Weights of a small mixture-of-experts language model, trained from scratch on English Wikipedia.
Size: 11 layers, width 192, vocabulary 16736.
Experts: 24 experts in each of 10 layers, 96 SwiGLU neurons an expert, 4 picks a token, a sigmoid router, 3 empty slots to pick.
Training: 505M tokens, 3850 steps.
Below are experts of layer 3 (counted from 0) of a mixture-of-experts language model. Rows are named router (the router's row for the expert), down (a neuron's output weights, with its number) and show model dimensions 128-191. Each number is 50 + 15 x the weight over its row's rms, rounded and kept within 0 to 99.
After each expert's rows: "comes before" lists some tokens at least twice as common just after its tokens as in all text. This comes from a sample of Wikipedia text that the model never trained on. Tokens count by the router's weight.

# expert 1
router:78 34 52 56 70 49 77 57 35 40 58 46 28 58 42 46 66 72 72 58 63 50 38 53 34 58 54 68 89 56 71 58 59 56 55 25 64 62 56 66 70 25 83 55 42 60 54 23 47 39 42 44 44 38 65 23 54 56 22 44 45 86 55 54
down0:55 44 53 43 44 58 51 44 55 73 20 35 48 33 42 65 39 64 63 63 47 36 50 80 38 36 64 50 25 17 50 32 80 57 57 37 75 81 38 51 43 57 43 36 19 39 46 68 29 29 75 59 49 49 49 79 79 51 59 49 74 56 32 29
down1:47 16 53 68 38 53 85 48 64 21 76 71 48 47 68 46 54 45 55 74 40 54 75 40 19 63 77 71 76 44 41 31 94 61 41 62 61 51 20 37 41 42 59 43 52 68 45 47 62 57 38 26 31 30 32 60 27 66 51 24 44 68 42 55
down2:57 49 59 24 46 59 57 44 47 29 40 50 46 62 33 74 25 45 57 60 53 48 43 52 40 48 30 44 52 52 24 48 39 55 82 57 38 21 70 53 60 52 36 57 49 26 44 65 54 36 52 39 54 58 55 63 70 24 75 44 51 33 40 57
down3:42 64 78 44 65 27 50 45 59 46 63 59 42 39 70 44 32 49 42 57 27 30 46 59 45 64 35 42 55 44 43 69 34 52 08 56 60 49 51 42 51 34 47 69 74 37 44 45 40 72 32 79 42 10 65 40 40 76 54 32 59 53 43 54
down4:54 72 55 67 62 79 43 74 39 36 28 21 70 64 04 67 47 64 55 55 53 58 73 44 41 57 61 57 32 58 50 66 52 58 65 29 51 69 50 51 41 49 39 56 63 22 57 38 47 63 26 43 42 60 55 38 70 39 61 45 65 62 29 61
down5:62 60 50 36 30 37 46 80 75 54 54 44 31 44 45 68 57 38 53 30 83 39 53 41 54 60 41 47 39 69 49 71 30 35 55 60 20 57 39 76 34 64 64 50 68 71 65 69 47 27 41 56 37 55 36 73 58 36 81 56 52 42 43 31
down6:35 64 75 48 43 85 24 58 44 46 48 39 43 67 50 49 53 56 50 36 37 36 65 53 37 67 35 55 82 49 67 81 53 75 37 51 43 67 68 43 39 67 39 38 66 53 32 50 39 46 19 50 44 34 65 46 43 65 62 46 49 59 63 66
down7:23 60 43 31 51 71 30 26 56 63 35 49 38 53 32 48 62 55 62 46 77 59 38 65 37 55 61 64 26 39 81 55 56 27 35 63 49 25 41 70 18 66 53 41 51 78 71 71 48 37 45 79 25 69 50 37 36 16 22 64 62 55 55 42
down8:56 59 46 74 44 34 90 32 58 54 45 12 53 57 70 55 45 58 32 48 33 66 15 33 56 23 42 33 66 47 19 56 50 49 65 46 49 62 53 37 17 56 46 13 34 30 70 53 35 88 34 52 41 38 72 68 34 57 18 35 50 35 60 20
down9:64 37 35 36 40 32 54 69 52 34 42 31 35 23 47 40 55 35 52 51 56 57 71 69 31 45 25 45 51 46 45 81 54 63 44 56 61 42 43 23 50 73 39 29 36 54 40 44 55 57 46 37 51 51 69 41 36 39 70 45 47 48 60 46
down10:43 68 34 35 57 54 71 45 49 52 44 45 45 68 56 44 43 56 37 30 60 39 33 73 52 62 44 53 40 47 56 99 37 59 41 38 48 50 53 48 34 82 55 19 45 64 38 24 45 44 53 71 41 40 45 72 77 35 23 21 43 48 43 60
down11:54 59 41 48 48 70 36 52 64 41 41 59 46 68 43 29 58 40 60 52 39 38 34 37 45 69 34 40 63 62 63 64 71 40 26 19 67 83 56 49 32 28 74 48 33 32 61 40 29 48 38 30 46 36 35 47 52 60 65 42 57 74 45 56
comes before: ".", "–", ", ", ",", "% ", "0"

# expert 2
router:55 44 54 51 57 76 53 63 33 68 25 33 50 08 45 57 56 53 61 52 60 66 50 42 45 58 29 29 46 46 37 55 36 36 32 41 47 55 55 40 48 58 53 54 42 38 36 45 49 38 45 29 58 43 50 51 65 56 48 73 71 38 58 60
down0:30 56 63 61 27 35 59 66 47 66 34 54 49 28 50 32 44 90 68 62 46 63 52 65 22 65 61 71 26 32 48 39 54 58 13 46 46 76 21 50 59 42 51 37 57 58 50 62 47 29 59 61 81 46 26 27 45 24 44 43 21 47 36 75
down1:70 38 50 56 77 55 33 51 65 18 37 56 53 44 17 14 45 41 51 54 77 51 40 62 64 76 99 61 61 48 60 66 55 65 46 56 22 64 49 52 42 77 68 52 74 50 47 70 60 37 86 38 31 39 62 60 54 49 40 19 23 71 66 35
down2:47 55 48 45 40 25 30 36 68 70 59 42 40 76 24 76 56 51 83 28 47 57 44 73 36 60 52 36 50 49 41 50 46 52 39 48 48 68 49 40 48 63 62 63 60 61 38 41 55 40 47 64 48 50 64 55 59 19 63 44 41 36 39 27
down3:58 36 38 60 48 70 59 48 58 56 35 52 57 41 67 41 36 88 66 48 46 53 46 40 54 61 53 51 57 34 62 30 84 60 27 36 58 54 52 40 26 56 33 27 44 71 48 66 38 31 51 50 36 22 60 71 58 54 55 35 78 42 25 20
down4:18 55 41 37 41 59 50 34 55 73 81 61 58 26 42 37 39 61 28 68 34 51 48 49 52 57 36 34 63 38 56 63 50 67 70 59 53 48 61 42 42 58 42 49 45 42 70 60 40 80 64 42 40 40 55 74 87 41 54 57 43 25 22 71
down5:43 51 42 64 58 61 47 42 34 37 89 51 27 48 40 72 45 47 73 35 31 43 50 49 46 29 61 54 45 67 46 29 43 79 58 51 45 29 40 54 42 82 43 31 71 48 63 56 28 49 58 27 37 54 41 50 36 65 51 42 52 53 16 29
down6:58 68 56 68 61 46 52 36 83 52 35 39 59 54 41 51 28 43 57 23 46 34 62 72 52 51 56 48 24 32 84 67 46 55 64 34 58 50 46 59 32 24 60 64 41 08 49 47 22 30 67 69 38 67 41 60 43 45 51 19 35 43 62 22
down7:48 74 52 40 26 51 59 38 07 40 65 53 80 59 94 62 66 36 40 71 29 47 52 65 75 54 65 76 60 55 67 34 60 28 60 89 44 43 43 26 59 61 46 56 61 32 52 47 47 34 60 48 46 77 31 58 60 48 48 60 88 64 34 49
down8:52 67 49 56 26 66 23 36 50 53 57 43 52 25 57 56 85 43 56 44 49 79 72 48 58 78 38 52 55 40 34 49 66 44 36 63 56 28 36 67 34 42 49 52 46 25 57 55 48 68 55 53 52 40 37 48 79 33 72 53 35 63 62 38
down9:52 44 27 56 51 68 42 70 53 23 54 61 69 45 56 72 63 42 45 35 28 63 57 39 57 53 46 62 50 29 55 65 51 52 46 47 39 59 79 59 65 45 47 41 57 31 22 45 33 37 18 48 36 39 50 54 66 59 75 58 49 47 33 48
down10:64 69 49 43 67 88 55 54 45 26 59 40 39 42 57 34 29 39 87 44 55 27 42 45 45 34 42 66 39 54 50 50 68 56 42 55 11 50 51 51 83 18 62 34 47 70 58 34 43 46 36 57 40 14 40 50 32 37 36 44 31 70 66 32
down11:72 50 42 33 26 60 55 33 53 46 32 33 51 60 49 55 38 41 57 59 52 58 50 38 40 55 43 26 54 51 41 45 45 55 52 15 15 27 52 61 49 41 67 27 48 60 47 60 42 33 68 47 60 29 66 14 62 44 50 56 54 42 46 43
comes before: "| ", "(", "and ", "of ", "in ", "was "

# expert 13
router:53 24 57 61 42 35 48 77 50 50 55 51 20 53 46 52 72 55 54 52 43 65 49 58 59 60 43 28 76 44 63 62 54 52 33 46 41 60 22 52 55 26 51 62 57 37 43 37 42 31 43 40 48 32 69 36 26 54 32 44 59 44 50 62
down0:30 60 27 63 60 32 44 49 33 41 49 63 53 55 40 49 51 62 29 47 41 46 43 68 38 70 38 22 46 44 24 36 57 63 66 40 66 49 39 65 48 59 67 33 64 28 38 68 61 60 36 43 39 43 70 17 42 40 04 65 69 72 69 58
down1:46 45 10 40 26 50 58 19 60 52 52 47 55 30 80 46 50 61 56 51 34 72 65 39 52 28 34 55 66 50 44 70 53 62 48 65 61 50 71 60 71 49 52 33 45 63 36 50 53 53 68 38 64 88 49 50 72 68 56 57 50 72 67 30
down2:39 53 67 44 77 69 87 54 30 16 43 22 39 55 54 47 48 66 66 46 63 75 77 69 35 42 60 47 64 32 50 39 73 42 46 50 46 32 35 54 52 62 65 46 37 53 62 39 29 22 68 46 55 28 32 80 32 47 70 65 65 38 45 53
down3:56 42 73 37 51 70 62 62 58 62 61 47 43 43 64 45 54 52 41 50 56 43 66 69 49 66 38 42 53 42 40 40 52 83 27 81 55 54 33 45 68 58 53 54 58 35 71 48 21 85 30 43 61 31 54 61 50 60 49 64 78 41 45 39
down4:54 37 49 55 65 24 50 48 53 45 56 55 49 48 69 33 48 42 43 59 45 63 46 84 48 27 56 52 40 45 39 57 46 18 80 89 44 41 74 56 63 56 36 39 57 52 41 57 54 45 81 58 22 59 43 56 08 44 16 34 39 54 54 34
down5:78 29 54 51 43 58 76 31 40 28 51 53 55 31 62 30 49 23 33 47 43 50 59 31 78 42 71 59 58 62 40 50 79 42 41 63 51 51 91 41 64 86 65 79 53 67 17 48 56 68 61 48 52 65 45 53 43 35 34 79 50 62 74 48
down6:47 53 52 58 58 39 54 60 72 47 40 38 52 48 51 54 81 71 27 44 55 28 39 61 56 56 54 11 55 43 64 69 53 37 39 23 81 41 46 81 44 57 69 45 61 52 62 60 48 50 47 52 63 33 48 34 57 70 36 62 51 40 47 26
down7:45 40 65 67 75 26 31 58 63 36 51 54 42 56 73 47 25 31 49 41 64 40 74 53 44 63 33 41 51 63 64 41 53 25 44 40 67 55 79 34 74 52 50 54 43 47 26 31 72 59 60 24 36 51 43 76 49 43 47 59 55 75 82 59
down8:58 66 54 71 54 45 44 22 19 71 63 65 39 59 66 52 41 19 36 74 60 46 36 68 67 40 59 70 59 43 50 33 58 16 64 38 41 67 43 62 50 54 57 35 46 43 74 77 35 31 52 21 41 43 49 44 51 47 56 73 34 52 41 69
down9:30 77 56 47 67 48 70 28 26 43 43 52 80 50 67 76 66 64 34 56 78 60 40 26 42 40 27 42 33 30 86 61 24 57 35 84 51 29 58 35 57 52 45 55 41 56 83 36 49 54 36 59 67 35 46 32 27 75 51 46 38 39 31 64
down10:54 29 78 46 77 69 58 73 35 63 83 67 77 71 57 58 75 39 60 65 40 69 31 71 51 50 48 54 58 59 23 39 23 71 39 80 55 37 56 61 88 40 40 52 45 52 59 59 55 50 44 54 43 51 66 54 24 64 26 40 47 47 45 49
down11:54 53 36 55 30 45 36 38 42 39 40 87 46 29 55 42 45 42 57 52 55 68 48 37 43 65 57 63 60 64 56 57 35 33 75 43 21 59 46 49 31 67 69 44 56 65 55 51 71 62 35 22 59 29 35 21 57 22 59 62 86 38 55 48
comes before: "to ", "of ", "in ", "and ", "by ", "for "

# expert 0
router:45 57 61 44 70 61 43 77 40 28 53 29 36 62 41 54 83 57 54 21 49 39 38 79 42 59 58 55 42 66 72 43 41 53 48 38 27 40 45 62 41 67 66 25 46 49 60 57 55 49 45 22 99 37 30 53 33 43 22 34 81 71 51 46
down0:80 43 25 57 30 93 37 48 43 54 41 45 25 40 30 46 45 50 51 72 34 63 42 35 51 56 48 41 69 35 57 70 46 70 63 72 57 61 49 48 42 51 62 30 35 85 52 48 39 32 58 38 35 81 29 75 49 29 70 57 52 55 69 42
down1:29 31 41 52 51 19 65 55 68 47 54 57 69 64 30 31 25 39 61 59 58 44 51 61 46 52 45 24 41 39 49 48 55 62 26 57 44 46 47 30 43 55 49 40 46 32 39 55 62 36 57 34 42 16 56 52 36 79 48 55 45 68 60 67
down2:49 37 35 38 63 50 75 68 52 64 55 43 46 59 51 63 39 49 58 60 23 38 39 27 39 61 72 36 61 40 58 43 78 45 39 69 51 28 54 35 41 43 47 49 37 52 48 32 51 55 34 49 50 39 51 58 70 52 49 65 27 61 36 12
down3:72 52 46 64 42 46 40 56 51 37 38 54 55 78 54 76 23 56 58 48 40 53 47 48 42 80 58 68 56 67 45 52 41 45 42 42 42 49 46 50 71 61 45 49 58 46 66 41 25 61 23 74 46 47 69 51 55 52 42 61 33 44 45 64
down4:43 64 38 53 58 31 22 32 17 51 54 25 53 31 75 49 66 50 45 48 45 61 47 60 35 41 60 45 26 40 21 56 59 49 43 68 59 32 60 29 23 56 56 41 42 52 30 51 64 27 42 72 29 53 23 27 50 43 62 52 73 71 48 26
down5:75 33 27 62 58 77 41 49 55 63 26 57 62 26 24 41 59 49 81 47 49 22 41 31 57 42 50 45 63 57 45 66 71 54 52 42 51 65 93 43 48 73 51 53 56 48 69 40 34 62 67 29 63 53 67 45 54 52 63 80 34 73 34 59
down6:52 51 68 46 56 85 47 40 24 39 40 27 67 53 46 73 42 54 62 30 61 57 54 18 78 27 18 58 73 36 26 77 44 23 29 43 56 72 72 39 69 40 53 83 49 48 59 47 58 27 64 71 19 50 56 50 53 34 60 37 62 38 68 82
down7:27 52 28 51 52 26 48 61 27 65 65 71 74 65 19 53 66 20 56 36 61 81 67 51 34 35 73 57 45 38 38 37 59 43 54 52 41 27 45 49 58 80 38 63 39 29 55 42 56 41 49 53 58 41 57 33 49 63 66 10 30 54 45 41
down8:58 44 44 39 29 84 44 62 59 46 32 52 41 64 59 49 34 45 74 53 50 75 21 28 48 34 60 36 46 54 38 45 42 76 55 42 23 44 38 47 36 58 57 61 48 34 14 46 19 62 34 89 43 42 56 43 65 65 43 55 47 50 62 26
down9:39 44 32 56 57 46 55 61 19 68 73 69 76 28 62 50 28 43 54 74 53 62 58 29 34 55 68 68 62 36 32 51 59 63 47 72 50 44 74 67 55 21 32 39 58 40 34 37 55 40 42 42 49 29 77 50 38 40 68 66 52 54 36 56
down10:38 43 42 90 22 70 36 45 54 65 51 64 44 32 30 64 45 47 40 58 32 70 55 36 53 20 68 44 65 26 47 17 51 44 54 44 75 57 48 59 32 47 69 45 39 40 33 60 29 31 51 74 49 52 43 46 47 30 64 49 56 47 39 62
down11:75 40 53 68 64 65 44 27 26 36 64 50 54 58 57 54 52 18 45 65 28 46 48 45 28 73 51 49 58 71 31 64 44 60 45 27 47 25 39 32 60 38 71 53 71 78 65 51 53 42 50 55 55 68 60 38 67 50 54 52 37 51 33 54
comes before: "- ", "| ", "The ", "In ", "\n\n", "\n"

# expert 22
router:52 37 64 68 39 54 53 64 21 35 46 63 30 36 52 66 92 44 51 53 57 52 44 46 74 77 47 38 71 45 60 49 75 20 47 45 43 32 55 30 57 48 45 43 40 43 52 53 57 29 64 55 93 42 54 36 67 43 40 43 57 32 72 55
down0:41 29 41 67 80 45 64 57 41 42 78 71 66 58 40 61 43 58 46 27 84 61 60 40 40 56 19 56 52 71 45 60 53 49 51 35 67 40 09 56 67 60 42 54 44 45 51 71 61 54 42 70 47 64 41 52 70 52 60 41 54 51 56 61
down1:76 72 43 65 74 14 36 48 48 48 56 34 57 80 46 44 43 60 64 47 41 45 54 56 45 60 38 37 48 42 51 56 63 30 29 71 47 76 37 41 43 56 63 44 28 58 57 41 42 55 56 58 53 70 43 40 58 60 53 57 49 39 49 64
down2:42 37 51 39 69 28 68 52 32 45 51 47 67 76 66 57 58 36 41 71 30 40 21 54 49 69 36 47 51 59 56 43 40 50 75 63 47 44 48 52 63 46 50 58 73 26 42 32 34 52 51 71 54 43 49 45 63 64 48 59 56 39 39 20
down3:36 52 21 37 25 12 58 53 52 53 83 60 28 68 52 61 40 59 50 31 29 46 64 56 52 43 41 47 52 41 25 24 07 59 43 76 40 44 56 35 42 28 38 43 43 39 39 40 69 48 38 32 38 56 62 41 52 53 46 44 48 46 47 44
down4:53 33 24 44 30 67 51 48 61 08 31 35 39 44 62 85 32 59 48 35 14 56 44 39 44 31 26 47 62 69 31 65 48 51 62 45 68 59 41 56 57 64 41 54 63 68 37 56 37 69 51 37 46 46 48 40 66 60 35 43 74 47 56 48
down5:39 17 65 49 22 33 68 58 58 20 47 52 04 27 54 46 36 53 58 39 60 59 58 88 46 65 79 49 78 77 71 48 57 35 59 43 34 54 27 56 42 29 45 37 67 50 59 72 34 60 12 60 62 42 61 29 67 40 30 44 39 75 51 65
down6:67 29 50 56 34 38 41 49 89 38 43 61 52 28 39 35 50 45 27 59 48 32 87 60 48 35 45 41 65 60 66 55 62 61 80 48 63 36 65 25 56 44 28 62 73 20 44 43 62 72 50 25 59 40 63 73 47 56 67 30 48 35 54 44
down7:55 44 43 49 78 30 36 45 65 40 63 54 47 62 55 47 37 40 40 73 28 32 49 33 44 53 43 68 63 49 39 31 40 55 53 45 53 57 52 58 47 52 59 29 57 46 61 51 67 59 52 36 42 53 42 65 63 34 49 63 36 46 60 38
down8:52 39 34 30 33 32 38 39 50 43 34 57 78 14 43 82 14 85 64 37 58 48 40 77 40 67 80 47 72 38 64 50 31 64 49 35 68 29 30 63 24 63 41 59 74 42 52 58 62 60 59 71 50 56 70 43 65 59 45 81 33 74 70 43
down9:74 74 67 76 52 33 59 26 21 40 53 48 58 33 36 79 50 74 66 33 38 34 54 67 33 40 70 49 41 38 52 39 19 53 68 72 45 47 64 26 63 35 53 59 28 38 55 55 68 35 56 32 64 83 43 54 68 67 42 39 54 45 57 63
down10:56 43 74 43 23 51 41 42 47 70 49 55 80 46 63 32 35 37 30 28 28 31 14 52 65 43 71 45 21 66 49 52 81 42 49 45 59 31 62 55 68 41 56 41 49 74 45 43 46 39 51 42 28 39 55 47 40 54 64 73 50 40 46 50
down11:38 56 46 66 39 71 39 26 60 47 47 43 46 44 44 59 74 48 53 62 70 64 53 42 73 51 66 57 52 49 53 83 63 25 45 32 42 51 41 27 47 49 48 39 69 39 59 46 45 56 26 51 44 67 38 57 57 35 69 79 58 28 69 50
comes before: "of ", "and ", "in ", "was ", "(", "is "

# expert 23
router:77 48 45 73 56 46 34 46 60 48 25 55 34 50 31 57 56 51 62 48 53 30 45 75 24 46 41 36 70 56 58 58 57 74 51 23 28 71 73 50 43 49 60 58 41 93 54 52 38 48 52 38 51 41 71 38 60 59 60 47 36 72 75 85
down0:51 56 25 48 36 69 48 32 90 53 51 62 60 29 55 39 62 49 51 59 61 51 45 54 52 69 67 42 49 49 30 29 46 58 74 18 49 46 45 38 67 18 58 79 37 31 54 47 47 59 46 48 50 57 36 72 73 54 76 41 44 69 63 29
down1:83 44 69 51 75 71 50 60 29 38 69 58 57 95 35 64 39 85 38 76 46 73 42 74 62 54 73 36 30 46 47 41 46 32 43 36 37 38 33 61 43 50 45 60 49 70 44 54 57 78 33 50 70 64 51 54 65 63 54 59 51 68 23 68
down2:45 76 46 26 32 86 63 52 49 52 57 43 53 55 19 29 28 45 80 59 77 49 63 60 61 63 37 20 56 46 56 22 70 48 37 49 27 30 52 69 52 61 62 44 49 42 31 72 56 80 53 41 74 52 66 59 60 43 56 40 65 58 48 63
down3:48 35 56 61 48 45 53 48 74 38 64 22 59 46 59 52 69 61 49 31 65 47 60 61 67 53 42 46 44 55 73 41 71 55 56 38 61 61 42 51 59 00 70 36 44 48 51 39 49 69 18 39 61 42 24 36 26 30 70 61 67 51 61 38
down4:38 41 35 61 30 51 51 32 36 89 58 38 53 64 58 55 53 53 15 53 59 45 55 40 56 43 49 64 78 49 31 40 75 44 61 62 42 16 74 50 60 62 22 55 42 23 53 65 31 48 48 53 21 47 21 68 66 39 24 52 44 55 51 36
down5:51 41 24 49 42 64 68 54 68 68 42 43 53 72 65 76 34 49 55 58 68 46 49 62 65 64 57 50 55 36 46 30 24 25 60 65 51 71 33 29 66 46 72 78 48 40 73 34 53 55 57 49 53 43 36 39 68 66 63 60 45 60 20 24
down6:84 39 37 55 59 46 43 46 21 48 40 61 46 50 41 65 36 35 34 68 35 31 50 37 55 73 13 34 52 21 44 73 47 22 43 54 54 45 63 59 52 67 37 77 40 20 73 54 57 68 44 32 19 76 46 50 56 40 40 50 42 37 64 80
down7:42 24 43 41 48 75 77 11 47 58 74 72 57 57 74 38 51 61 40 52 64 39 47 56 36 63 65 63 67 53 45 53 37 69 64 25 50 26 51 27 47 36 38 70 38 63 67 55 63 47 58 53 36 65 27 41 43 54 54 44 60 24 51 54
down8:22 25 39 38 55 18 58 28 63 47 51 61 69 53 57 21 69 46 61 53 57 18 08 51 82 45 53 52 63 49 56 38 24 23 77 42 77 34 38 64 32 62 66 70 51 70 57 43 24 86 63 70 44 43 38 55 53 64 46 69 46 55 68 17
down9:58 48 75 56 28 83 41 50 51 11 50 41 55 54 39 43 30 48 70 53 59 57 20 42 62 48 40 50 73 71 37 56 58 46 50 68 68 43 16 88 24 45 40 53 64 47 37 49 21 53 47 07 66 57 68 72 58 47 65 41 62 57 56 57
down10:33 62 35 28 82 54 41 29 58 28 34 52 56 45 54 47 55 22 23 38 17 52 53 52 60 29 13 25 34 33 40 65 47 36 56 55 67 53 46 36 57 43 72 55 71 86 38 63 63 64 66 95 48 66 57 53 28 47 65 52 31 45 58 45
down11:14 38 64 50 57 80 67 55 31 44 54 46 41 59 64 59 46 90 57 37 79 55 76 48 27 53 50 58 88 52 54 65 49 36 44 52 34 56 37 34 35 20 66 61 72 41 64 48 38 47 37 57 56 22 41 34 70 46 41 50 41 49 59 71
comes before: ".", "–", ",", ") ", ")", "; "

# expert 20
router:52 61 51 98 50 47 69 67 42 49 43 57 35 69 54 45 53 45 60 28 62 43 77 53 58 75 48 34 59 38 59 45 74 35 43 49 21 72 52 42 29 62 54 59 53 46 31 19 39 29 51 57 41 54 53 40 33 55 46 27 67 47 61 78
down0:52 23 66 42 28 75 31 51 46 50 35 30 51 36 44 52 48 30 86 39 39 82 36 56 35 64 37 30 42 41 29 53 34 88 55 41 49 24 73 64 54 40 54 36 60 58 58 22 35 66 45 46 59 42 32 38 65 68 63 54 66 40 51 71
down1:27 26 87 60 36 19 37 58 71 34 71 38 63 36 62 67 41 56 40 62 55 40 38 26 18 39 30 53 40 50 39 83 56 68 41 62 25 38 47 24 33 63 53 37 60 72 38 52 52 54 42 50 40 40 32 52 64 22 74 59 32 21 54 23
down2:49 57 29 36 52 59 34 45 48 53 46 36 37 32 61 49 48 31 59 42 39 49 59 44 34 47 56 69 62 49 43 54 61 51 32 42 55 24 31 54 23 23 42 28 68 41 44 49 36 32 45 49 50 47 48 40 19 36 75 63 12 47 44 32
down3:64 59 72 40 23 35 30 48 42 45 72 52 12 47 42 62 55 40 33 49 52 20 58 67 80 58 67 50 53 48 55 75 24 35 64 53 55 34 60 48 69 58 51 50 75 54 32 70 32 59 61 52 39 54 37 49 45 70 28 63 77 03 57 26
down4:49 85 53 52 59 11 76 54 19 72 72 53 26 88 70 54 40 34 43 51 31 52 51 56 34 58 58 63 45 51 27 27 52 36 45 63 56 53 35 30 30 47 38 72 71 56 39 28 55 48 53 46 47 42 49 58 50 50 54 27 55 30 30 26
down5:28 34 33 46 52 63 48 39 66 45 42 72 55 45 50 49 81 60 43 45 14 27 34 19 63 62 67 41 50 84 80 34 66 37 44 14 49 53 53 64 62 60 77 64 38 51 48 43 37 40 56 41 59 66 35 40 39 53 43 85 44 36 63 62
down6:53 55 37 57 52 74 21 79 59 66 63 35 44 41 45 62 29 53 37 59 56 29 53 58 61 65 48 57 48 60 46 72 43 46 39 40 38 64 80 71 09 84 31 32 52 66 35 66 55 67 69 35 29 70 50 67 66 40 41 22 59 39 73 25
down7:69 75 37 28 66 48 46 76 55 51 70 70 69 55 37 50 53 39 30 42 78 69 48 42 32 30 44 33 70 47 52 46 49 54 50 50 13 55 61 48 40 10 62 28 37 37 57 63 31 59 63 53 44 52 49 59 41 70 94 38 50 59 47 56
down8:56 49 51 51 55 59 39 41 63 62 58 35 49 64 62 52 61 58 62 37 65 58 29 69 54 28 53 61 48 43 24 36 66 37 68 54 59 28 51 53 62 32 41 52 29 40 52 54 29 37 44 31 38 40 51 34 45 58 55 49 28 39 16 37
down9:43 51 85 67 57 40 71 59 66 42 53 68 61 41 40 40 74 33 50 55 25 30 38 53 33 65 62 40 29 41 57 59 48 54 65 57 56 59 57 65 52 64 57 36 54 46 45 31 71 64 39 53 51 41 63 35 32 84 30 52 45 81 54 59
down10:34 37 58 60 39 66 55 26 44 54 42 71 43 22 46 41 66 46 72 52 56 43 61 64 28 46 29 41 48 67 48 47 68 87 27 83 44 50 61 46 67 48 57 54 59 30 42 44 21 50 62 71 43 53 44 51 46 58 57 30 78 32 82 57
down11:63 28 63 39 62 36 48 51 43 69 66 54 50 89 64 57 26 45 43 46 70 16 37 53 52 60 59 51 25 59 48 55 83 67 42 53 26 47 26 55 92 56 27 61 61 39 65 52 35 50 53 55 51 72 43 23 30 48 67 45 52 71 61 62
comes before: "the ", "a ", "to ", "be ", "been ", "his "

# expert 18
router:34 36 54 67 62 49 29 58 36 06 14 51 46 58 36 53 30 52 71 12 47 58 40 71 38 87 24 40 53 39 55 28 60 77 32 47 36 30 96 53 61 42 61 52 53 53 39 43 57 35 44 28 45 56 28 44 49 56 29 36 67 31 42 40
down0:66 35 55 49 42 70 40 66 49 62 56 91 30 30 41 51 68 78 84 57 43 43 72 56 54 69 67 53 33 62 62 50 63 21 12 34 53 70 70 64 48 77 51 44 53 75 62 34 65 35 59 47 50 52 56 40 64 65 41 59 61 45 42 65
down1:50 39 55 36 36 55 49 47 50 32 38 47 32 23 59 41 25 60 60 67 69 41 63 48 69 65 58 72 60 53 59 44 52 49 38 55 50 66 19 54 73 81 42 53 70 65 66 30 62 44 68 62 59 41 60 46 52 42 49 50 64 43 68 66
down2:32 47 31 39 55 72 57 59 54 75 54 52 51 46 42 69 51 21 41 46 27 75 60 61 44 34 36 41 53 33 37 48 26 49 38 41 56 50 55 58 55 24 57 57 50 13 46 51 46 26 43 51 55 73 53 75 37 65 50 28 12 55 44 71
down3:53 82 53 63 67 50 42 37 40 68 35 39 11 62 55 43 65 63 43 58 55 44 41 63 64 51 53 64 56 53 40 72 38 55 28 35 36 71 82 39 47 61 56 52 22 62 57 37 56 35 46 47 81 62 56 41 32 65 59 68 70 32 56 39
down4:44 34 38 35 59 60 51 46 29 60 63 45 80 51 45 55 53 37 49 58 35 43 31 57 63 51 41 54 37 33 71 65 62 47 48 35 45 59 69 57 62 62 58 50 50 24 53 45 47 38 45 48 40 59 69 54 57 71 51 46 53 61 19 44
down5:64 66 65 65 55 36 52 42 21 47 43 55 30 28 58 48 46 55 36 69 57 42 38 70 25 52 56 35 37 50 56 66 35 55 39 56 55 42 63 49 45 43 30 29 42 62 36 51 62 67 40 55 81 20 71 68 45 61 38 43 25 58 35 63
down6:68 44 36 60 26 25 44 64 25 34 54 23 43 59 53 43 70 70 58 63 42 66 46 60 29 56 40 42 66 50 83 11 64 65 52 50 83 59 22 56 59 37 35 48 41 55 42 45 44 63 48 42 19 57 62 49 69 45 68 38 51 52 57 57
down7:59 44 70 64 53 78 34 31 51 48 48 44 77 46 55 39 98 53 38 16 30 42 63 38 65 47 52 32 28 56 49 75 14 43 34 24 38 71 89 54 55 30 72 43 43 57 48 36 45 49 56 30 43 50 49 46 49 38 49 42 76 47 64 59
down8:42 41 32 69 26 57 58 48 52 48 21 45 35 47 70 44 27 46 50 47 62 47 57 27 54 48 67 53 67 70 63 46 37 36 48 46 58 47 18 22 42 41 62 64 51 77 42 67 47 52 55 43 76 58 39 62 33 35 59 51 29 56 55 44
down9:43 40 63 49 70 71 40 38 04 33 55 65 58 31 60 54 61 37 24 42 64 59 37 69 37 33 44 30 55 37 53 44 25 28 36 40 60 18 63 65 51 42 57 75 57 43 38 73 52 50 50 48 48 31 56 41 38 64 51 50 44 57 46 32
down10:42 23 49 48 57 61 69 44 54 54 50 64 68 47 49 12 31 23 19 63 67 48 59 27 53 36 63 64 70 53 12 44 49 45 59 46 39 30 48 44 45 55 59 70 78 35 93 37 61 56 58 51 48 57 53 57 61 43 30 36 97 34 64 41
down11:58 36 49 63 50 41 50 45 58 61 45 52 70 50 46 45 87 31 67 29 28 52 47 46 43 65 67 40 55 66 63 65 43 43 37 55 60 58 60 77 94 37 46 60 55 44 74 51 46 53 38 47 75 42 57 21 33 65 53 66 46 46 47 83
comes before: "the ", "a ", "- ", "his ", "its ", "their "